Experts of a small language model.
Size: 14 layers, width 384, vocabulary 39045, 160M parameters.
Experts: 16 experts in each of 14 layers, 480 SwiGLU neurons an expert, 1 pick a token.
Training: a variant of SOAP for the experts, 1226M tokens, 9354 steps.
Below are experts of layer 6 (counted from 0) of a mixture-of-experts language model. Rows are named router (the router's row for the expert), gate (a neuron's input weights, with its number), up (a neuron's input weights, with its number), down (a neuron's output weights, with its number) and show model dimensions 0-95. Each number is 128 + 32 x the weight over its row's rms, rounded and kept within 0 to 255. Numbers have three digits each.
Before each expert's rows: a language model's description of what the expert responds to; "mostly gets" lists some tokens that are sent to it at least half of the time. This comes from a sample of Wikipedia text that the model never trained on.

# expert 14
Description: Year and number openers. First three digits of years and long numbers, such as 201, 199 or 1,200, after a parenthesis, comma or pipe.
mostly gets: "200", "201", "199", "198", "202", "196"
router:138127189076079120123079155158145100119110096154160160129175136124150172156092104089135116096080118123124096094154117123077133055121106117141189094099115060081094127135153154060131100148172104143142148128157163119069104173155144185179137138187078139115170172136124076150086144098151033119
gate0:047120085163172132135062163094117130133153092149136097169083155099116080168153141123143143090100134103146129104129150164178156123138152132114080154140104127137094140114098135122162148140124081126115086068071151142159117119030061112118158118107108151169163149230139112136092099102110198175
up0:155110103103128114102139099111077162161113186064117110126190122146170114076123091143120163155200101108113108096068114031105068180116131138058144093132147124091150132134178123182115079152157146119112101159130063156086167155140157143119112176169162127131113107096115127189163131108157137099
down0:103138153121146124115145144093148103173122135096155108070146171154125176093084123146115158161178117122064180101140151124138111153154066143109141097187083112142134134150075172159128156132135156121164132195126118105136173135134107075154103149187141117115108161111131113164122137139125148193
gate1:140129128152152108081154115165088132140151092092137098061168106101113080073104161196088143121087097103113122108133179136065148184180090129134161197073123092127073093094117119128166135136157142177108111192146120129137142113148148155109089129174085103151159202151106124166091196094141088125
up1:075219100130092096107161126152116116156088156129136134157141140124136160127098122140144145131171135032091082165139175136185108086090184097125114087124130068106128110172074143136154123126182118083160114124135069123109100093137131092173186136134100105072085098068112092160174063150094133145
down1:149149163133139116141149145106169130148117181118147110087137165121087129145103155115117114095164109100186092108127113077152141118090172171127140140167141184099080086056096103122150102155076094165108127132127059137113084152156099149129116150133087070129177150081108143183124111131132127151
gate2:189155105139120118092080117099117099084163110131114080139142131172130151129126132110160153079127114109116178132108130083108123072113114065175110154143152113107172104192052100108119189100176153158098165172109124148122127163174089149157056187103170138145118121154075089094113112143108108144
up2:212109085151136195147097147069137081104193091149060083135135189141163130123114165044176167086111129150161183110123107146120134100139155119163076115123117117090142138175145160110174129127160108164104208097124121172112151166114136124119138181099162156118127096147108121143126119160095134145
down2:136116134131100143217197142165157104144099086113110120118148140151109064138100123151153140115086103228152137135202118122130144145176177140148083101117172141124088155124174068055083115096177163091110074152133131145124132116128094091115064138135096166079089169151121120115112138163090100104
gate3:093132135133113114180116113120148173141181121170039102140109152117136133118127156065144166060107122203136167069081140094149161110115110117143142091203137132169131143072172118136108133061139129097131145152106117095173086125202178144108144138133179131159165151101095132137136120060122162124
up3:095180168120163109110119139158110117095156085109171158061119176144159083076138104148093058105115190187130089078160131100109186113092038150103108139100197162165101147185133119095184118122088147141109113138132143128104150125054108142053127084129054124084158108148189134073165092127134052124
down3:089069153114148041113080198104109127202160132125156063187145170047164136118124143152110138067178083087122207133096079100102179126151110133089127124089137122127123144177126136153077154184157087184185133132130107134095121117097167150105130126145092175117107105120053063176191123139152098170
gate4:119183124159120160085130123131168123102121142184185114175127101121231168125146074086099129100127110118102122156116103108104153123179091144081086150138139112098122166151161052160143127133150164139169056124066099110086181144061177127127114103103158076104157126175102147105087139123108100158
up4:136043124118145087149114106176169108172177094108083166143151164072110109108115145170124128186138120155134145136169093158155084138094113109152100086129079122159131093165116093097185111148111086117128076121165156130128153135186128116117188136156149197139133139090098124153180125135130141175
down4:117125112136170097108139154125123153148173155087124252183151108083134175131196120095113166183165146089148157088172118160102134093098145153100058182084151146147146093140100103011113123088151090120137140088138097166109170128142147092110092145097145187107135148096097107123118158160164138134
gate5:106099156107139145148137120119144107113143093125119130155207123188106090214077149127157182098103188136118084068136063139165110118146213143124177110144157147120156125127137141150117123148131085167125118096155124096114077068126163118165124102056155168142092171170102068188181193120190073164
up5:115099167175185107157132079150107046110139142165090098179164124185117125190134131106138169081072106124060098135122122131159130135166198149165196126154111153115153077102115075194144129141140085138161122149176093093137079063122196092120193117158113134133102184139111150146166194155119046150
down5:150104142206102100086170090114134163108128129156090161109082075189083070070242092122115164111072111143208143152089155146136172164094126144134112165116111127132141100143156114080089136091136138122131155176091117168117150140083141112180098158167150110129144136077092167136122185167075162125
gate6:109117120122130109179137124122116081095166074116145098066133161163092125098135083111130152131120131133144085106182143107208087092134125115073136180139114069132188153119187149065132132144133124145170140117176131105072094171180142078156181153172119189150171176132144107035158154100094066163
up6:106138143137111119207140135118110140079152078118139131063128121148091146097138098089103143126087115095152096100171133141216099104156093149097148186155057067136178130161216148084121164143135110161181140137177143103066099182160142085155176149173122177146152133128174132056173189141092076171
down6:143091149132132132090134110137127173175132163150156133182107161171211109101065142139098183085170142139119101130081123134092141096121187123075098153082130137126102160157138176128154157156128107108065102125106143107145125157087071157091130133123138107143086167210087083153140137139202130147
gate7:140093117130143203150121132144126136154130121111161133153139091131083110128148119104083112116113087071096116124152128107120111119166082127068124085136144136138145125123168122199133117126159109129114162137039122082129151117125162090122185136143186143199125116117158156112147121153144131155
up7:170082117156150129158127131125112117131113122101168087152075148111135146124127121091119099123135116101211148080178090086134092111131120151103109095200113120125125110121184159166095161122142145149130138147102180108116139105121127122100183109191203094206133126135148161118138110121137071167
down7:147140168117134108089129123161184141071126102118136094158093145148059160126102096037139126149057154161140102092140112165112133120121143121129098128107083147171177155116108093139146134157070042083159150102157139150203102114120107138093156096132158133084130115146133118139147152174122108100
gate8:080173055128209095171158132122129157133101098071184133149141102133129155194121171097120133095142170151118130111125129122169089198194135115149154144115107088123124174156130162170078167123102102085166109119140077145135125118071109140141142106084130143092124067153158136133114138195141144117
up8:096097134108099116107158171094098112108160162082100221118145165170141118153144090127121144130091140098091100145140183119137183064188080082142167118084155163111152106124117117132137085103122135179115102103103143111141086149180122154125136151159135174146102133157101148149114121134152137132
down8:146102107150100194125149167198091102117126127090088133100143140167130140119133136153147129191057121120078145219107180123112160084102155161092138148094123117140132126137115110156172114069135182179161138116128115113137133142134065105193086135100134124123140150113176132137111104106134124096
gate9:080129173166123150115096145126121150147143150104094187072134124098155155086101129193163085115043120197128177112163119129100116130140217081151166142086096155182121211185125156088120106078183120122146074143136143151057129199152069088127089127132152106134103121132051154091106072140132162091
up9:167109135100043104191225100122163084086117154154126100186118125186069114142170125127056122210154145147118072156114102127108105073119067092130100149172099103120130134111134111136122163169073197134098183123096103114183166075114132127142129125133134121164137187086172123195170126107113078148
down9:080094095111097129110101127106191143059116136084126165161093127123112110165075164165128159142131157175133068132160082123134180150110199155149151144085135116155146129092079135097161137119132077146149095187082114130171156113093199154131130114130097141059116116078114126162073082126128121106
gate10:099142129133112126197096101126122126133139117151141193213168143051100121159112097183123135121167097162141076150089113130068144129161133168154119122086080160093113097130128082103142094172131135129123120159120108120111078031121154141167111102106100173096099128093125117095140090111194176091
up10:163177073125099120135156125095141167118108151150106167145130063097099066134154086158147091122153100167134127094165177119153155144123186148135049145116143148118103147144137099156154088190128125115131137125137152179124136132089138090146116092136134122109116146087122071105108124150191183141
down10:113108095103151135166087070071094077122174124135109181160148158096078111141110083125162191137171172124143106160078091105091133136178122113116078096093091158080130145108096130088124108101118124099136143121150170120126119114169175166164138159144108177079064132135134126054144175078137168113
gate11:182132184148172115098090129154182150124104146106105177134138193140094134071133191143093059178139107120114156092163192110090172154121106175124147157177128162136108079127108126101155135123153108071112147077099104150134117197129240126179130078088132085080133183146147179096105164149119122169
up11:139150100043084161143134205123092112056080077112089131175080123111135126162120104116155196147156196127107095144123112080118138112138154182121082112117083099137157122094139114128108130113136058165153164058113100136120169119121125141155130145096138180195078116110116116135155098170125145209
down11:193083123163106105144120115173129151130109111141121133125130125137061139118117115106131095176144079062091154137113158144142142093099158100119182212093167125161151154098185123157074117100089125152102142114151045177146106137124135096126137151139137128056126119138125170100148087108198153154
gate12:114138083097181087130139108076106099134143116153085097100079159150133111157166164131167160092140150096069147140134161135149115103114117139155141109084189171072089095147117153125134088189083123127079184148181043131129148110162117122112153145139157146147120224133117137119158097108147126084
up12:132200145123134117167172160139139153129147142087073232171153148076125187121158094110110090152061141139161201104164146122137085047164179137141126129122106132120158114160132130151112153127132139140146154125139088110069130134121057149141165097081111138142155127145179096148147162130088074147
down12:132152172127130125123124161167131148118095161145139102123071119133142085133173129127100115118176102070104100056104083177069143108099090111124099144135157174113152139112102122153128101159114110151132131142147145135203073127126167130111114169178132131118118142188083129132127163118158123083
gate13:145137164128167151151181121122184118167132117152087155150042132172186113172115094114115153141091165080114101132091028160163103137086104152129189076161090089128108123117139151144115134119147133116070122140153122170100124126175197192120120161109124153097087177144134090146144140100162117205
up13:138135156113135128163127188144164133080113093123096144192162120166125149193148140107143140175122152094123125090147140147162080094076082183179174100111086087118122144073124168090074119173093098104078159138127069125112119159151111113188181141154136132118096126111084143080110142131158079162
down13:086153039127123078097117105153121141087159198153141155155162141151080043147073105144173085092120132102112124171120170077120077127170156086143183106193127156126111155098177103152133127118132159168123114140121079104101125121086083116113132132119140101115125125131126122161096162094122119119
gate14:080114187144115132079124147148163090113146108154144142099156137146095102166106118174173116123130145087142134106104143148101037106076169134101126127134123145129143102140118189079130123173125127112121150170122088115070139124145138112131161172150116131194161157099079155116158133169078155172
up14:100102105144168133118143145136157111189122079079144101117130170104077090133087119129092098132134149155166078190120164135135178141085122120083173109075144184122137098145135170067159127157147079106099116147165126107069168141173119117147131159131106145147178125114179113134142134135126171144
down14:099149100200098145143095125118140129128125146171120205159152105154125106118233155128208154113121094110172094069109153129115121111139109102128188148153157124103090144102136112125147127137168153085167114124169132150130117085115139157101091144094190091161116128158126126151228123081150124107
gate15:119105100167110151104167103156065161148147170098111162129158122102099177151141064097110095136110138081185107122182123067088156084128154107108093114101143114095133094134077113097179129113124162077072101117098087071149078147174100194145120137157091136064059142105143088174214115173186104098
up15:065070121130168135107140145118127128107165225191057168145080117147093144154147091113158174111143179160117141033125162097168172133106120168096097189114159132074146108133191129096201123135160132104097108123140069132105093123163120142113117150120131152123150150090217146140122143166164137128
down15:130188107142165126101083119155149140152102110151094108077161208132161118109112114103111120109135148195146148165104106139091067104137152140157197154196130099093167145175116176170125164141131160091142124127099166134086082110126128174131111102120109125121143074125130151130172155131133127088
gate16:109172114076163138126147093133137141138120098154117113167168102110121123143110168108148123157116067097147143100095075105155130119130178091144115191169138128133138102143183124122106148119120103079125130134161119072111099138092065132186167122142148160108115091131146140090122054064160170087
up16:150148151074131105114101142090098090147134160121088160097120153130141117156140110149125157099107175067144052142119184094144173111133062073091127115093120119090171214153135184162161142082110159119089088146127096126109151094159133123148082101118143137154124116123139093134134148143162199182
down16:138173078134103164079147156104158100126169130135114144163123149130121155131145094113097090155105163178125163174094094122108091173134126137100132173190154092117170096108167149142154113111139091144128129093128124115127110120171110168140133123198121192123133106165036151096119119098137084090
gate17:083157130090107089149108158147096110162130128168132108105114147166124043168099138123113149137134137134098169119172159134140127114111136123103105118127126169085138119079084098132135156063180105142089093167105148129146178084082103150111182177144123130126134127126145095140098134074143135110
up17:111098063135104157160064176118115153095148178099071063139057176068098119126100128152098131157135167098134113085133091124115168167167152102161071137116033095165142116148098169122093102153096120120099150155161155077142116155185149129147112145113164152129113126051116173166202165147147129156
down17:073152127092161121129121143121182060255146163169128163141177109167104131129140137079133109085114116145135119156107139121101144083130116126090090158063159088122158134131128113165194122103153021188119137137105090158134176117136161099120148170156115108114100165147120107150090083200131150120
gate18:170083158180134135109182090136086112105098136139137143090090117120139121157109156124155069119079144134086184146170098105096140104147142118098108111110110170181148109147126141082126152044120091080132163092136076082162139084174148178100125150163154178130080083102160155205140148145070131172
up18:148122123118112122106172081101029150134151190145143146091161118136118127123174138113084151094074148113114136155036097113108132038133084140094108098143143098170150136126090159157174133085189142149113171112096125072116088143120131122167131089127138149113109096155083178193096108138105182124
down18:095131119068081160123133093138111125133195142138085160181171085115157179079146143153217125140083137169174069185101077072127124101121125052109096125165146151063092067131165141140096090145170121097123153116093115087130111142165074119137099171090189147113039101096133141150170087138117217128
gate19:137166105128128196193099093139112176191198158105178161207146058088144134136190117095106107130102139179173109192133138144159131170123186148134104159151117132159124106141160097115134140155100116184179095107164162081164127108089155143174111140134078145143123101125151188116133142014063099146
up19:134154104178135121131115094149125179150178056102047167160136119079102095104139076109110096153155170112127153193164056146160082135152127088140164141077064150142161106111149158151170109186109117146093132133178128079208071190106127186099136161118098106142110121155153091158077159109061144092
down19:145082125060179114070115154111123155141115121182129125095043158127087127112061129155156118127188087136078149118097133168100114080135142129155142119136164043102070125161071151137125125098108136073151168117194112197063124152086119125150075118119120158092109140122091111094092140108121093148
gate20:121151134139092138106131183163144095159131144095146094140102054103145229082072097094135109110114119152146111144085141140095140120168158105082145130160145117126108109101115191094113200150178124153114121064182123133137149168102134203118174167104100122103147113122099112080106179071107124135
up20:088084103135115162155175140101166105141163142104102191128143117175140034107114123092112180105092177101171097126140123180141085160077146107081162151104143070156183173100131118140129141162101151167125120179080101123098144090128086143028067094118140079086111170136097165129141128147161107117
down20:089166105136156182127105129087111136138120157128106128124112133115095107138123176110110182147104119141181100141160137195119095156136138164106156169128113210118157130184169089188120115142067127099087123126089045110160093096114109153110185167133221156182117108127106157119114141118167149101
gate21:163203146133107101128191111118149130086132159099197102145116118138063121126068163158127142179133143148136107156134113078127095104055117129139140127121126187124147148196149069163097128162173108204152096143153113145087105080062148112112123127083146159167135123155106140095134088114111153139
up21:099168161115164094073088056156119135171127102129116193161199116141134134123143160159192128106149074145111091138102130151154121142162115137208149122128138147097113152091159115199138150130214113168160154144083205144140095119127123124068166132115132115112157153135138143125106140136119137093
down21:122125101130051062130137144115140155199081134134160137137178167178171135093106142104097132165186144131128162181128127175194121185095205105165160134123119147158109137153116099120085153080177140102135130109127095091155065111080104144078135120058132080108100141110087134119049052104119082089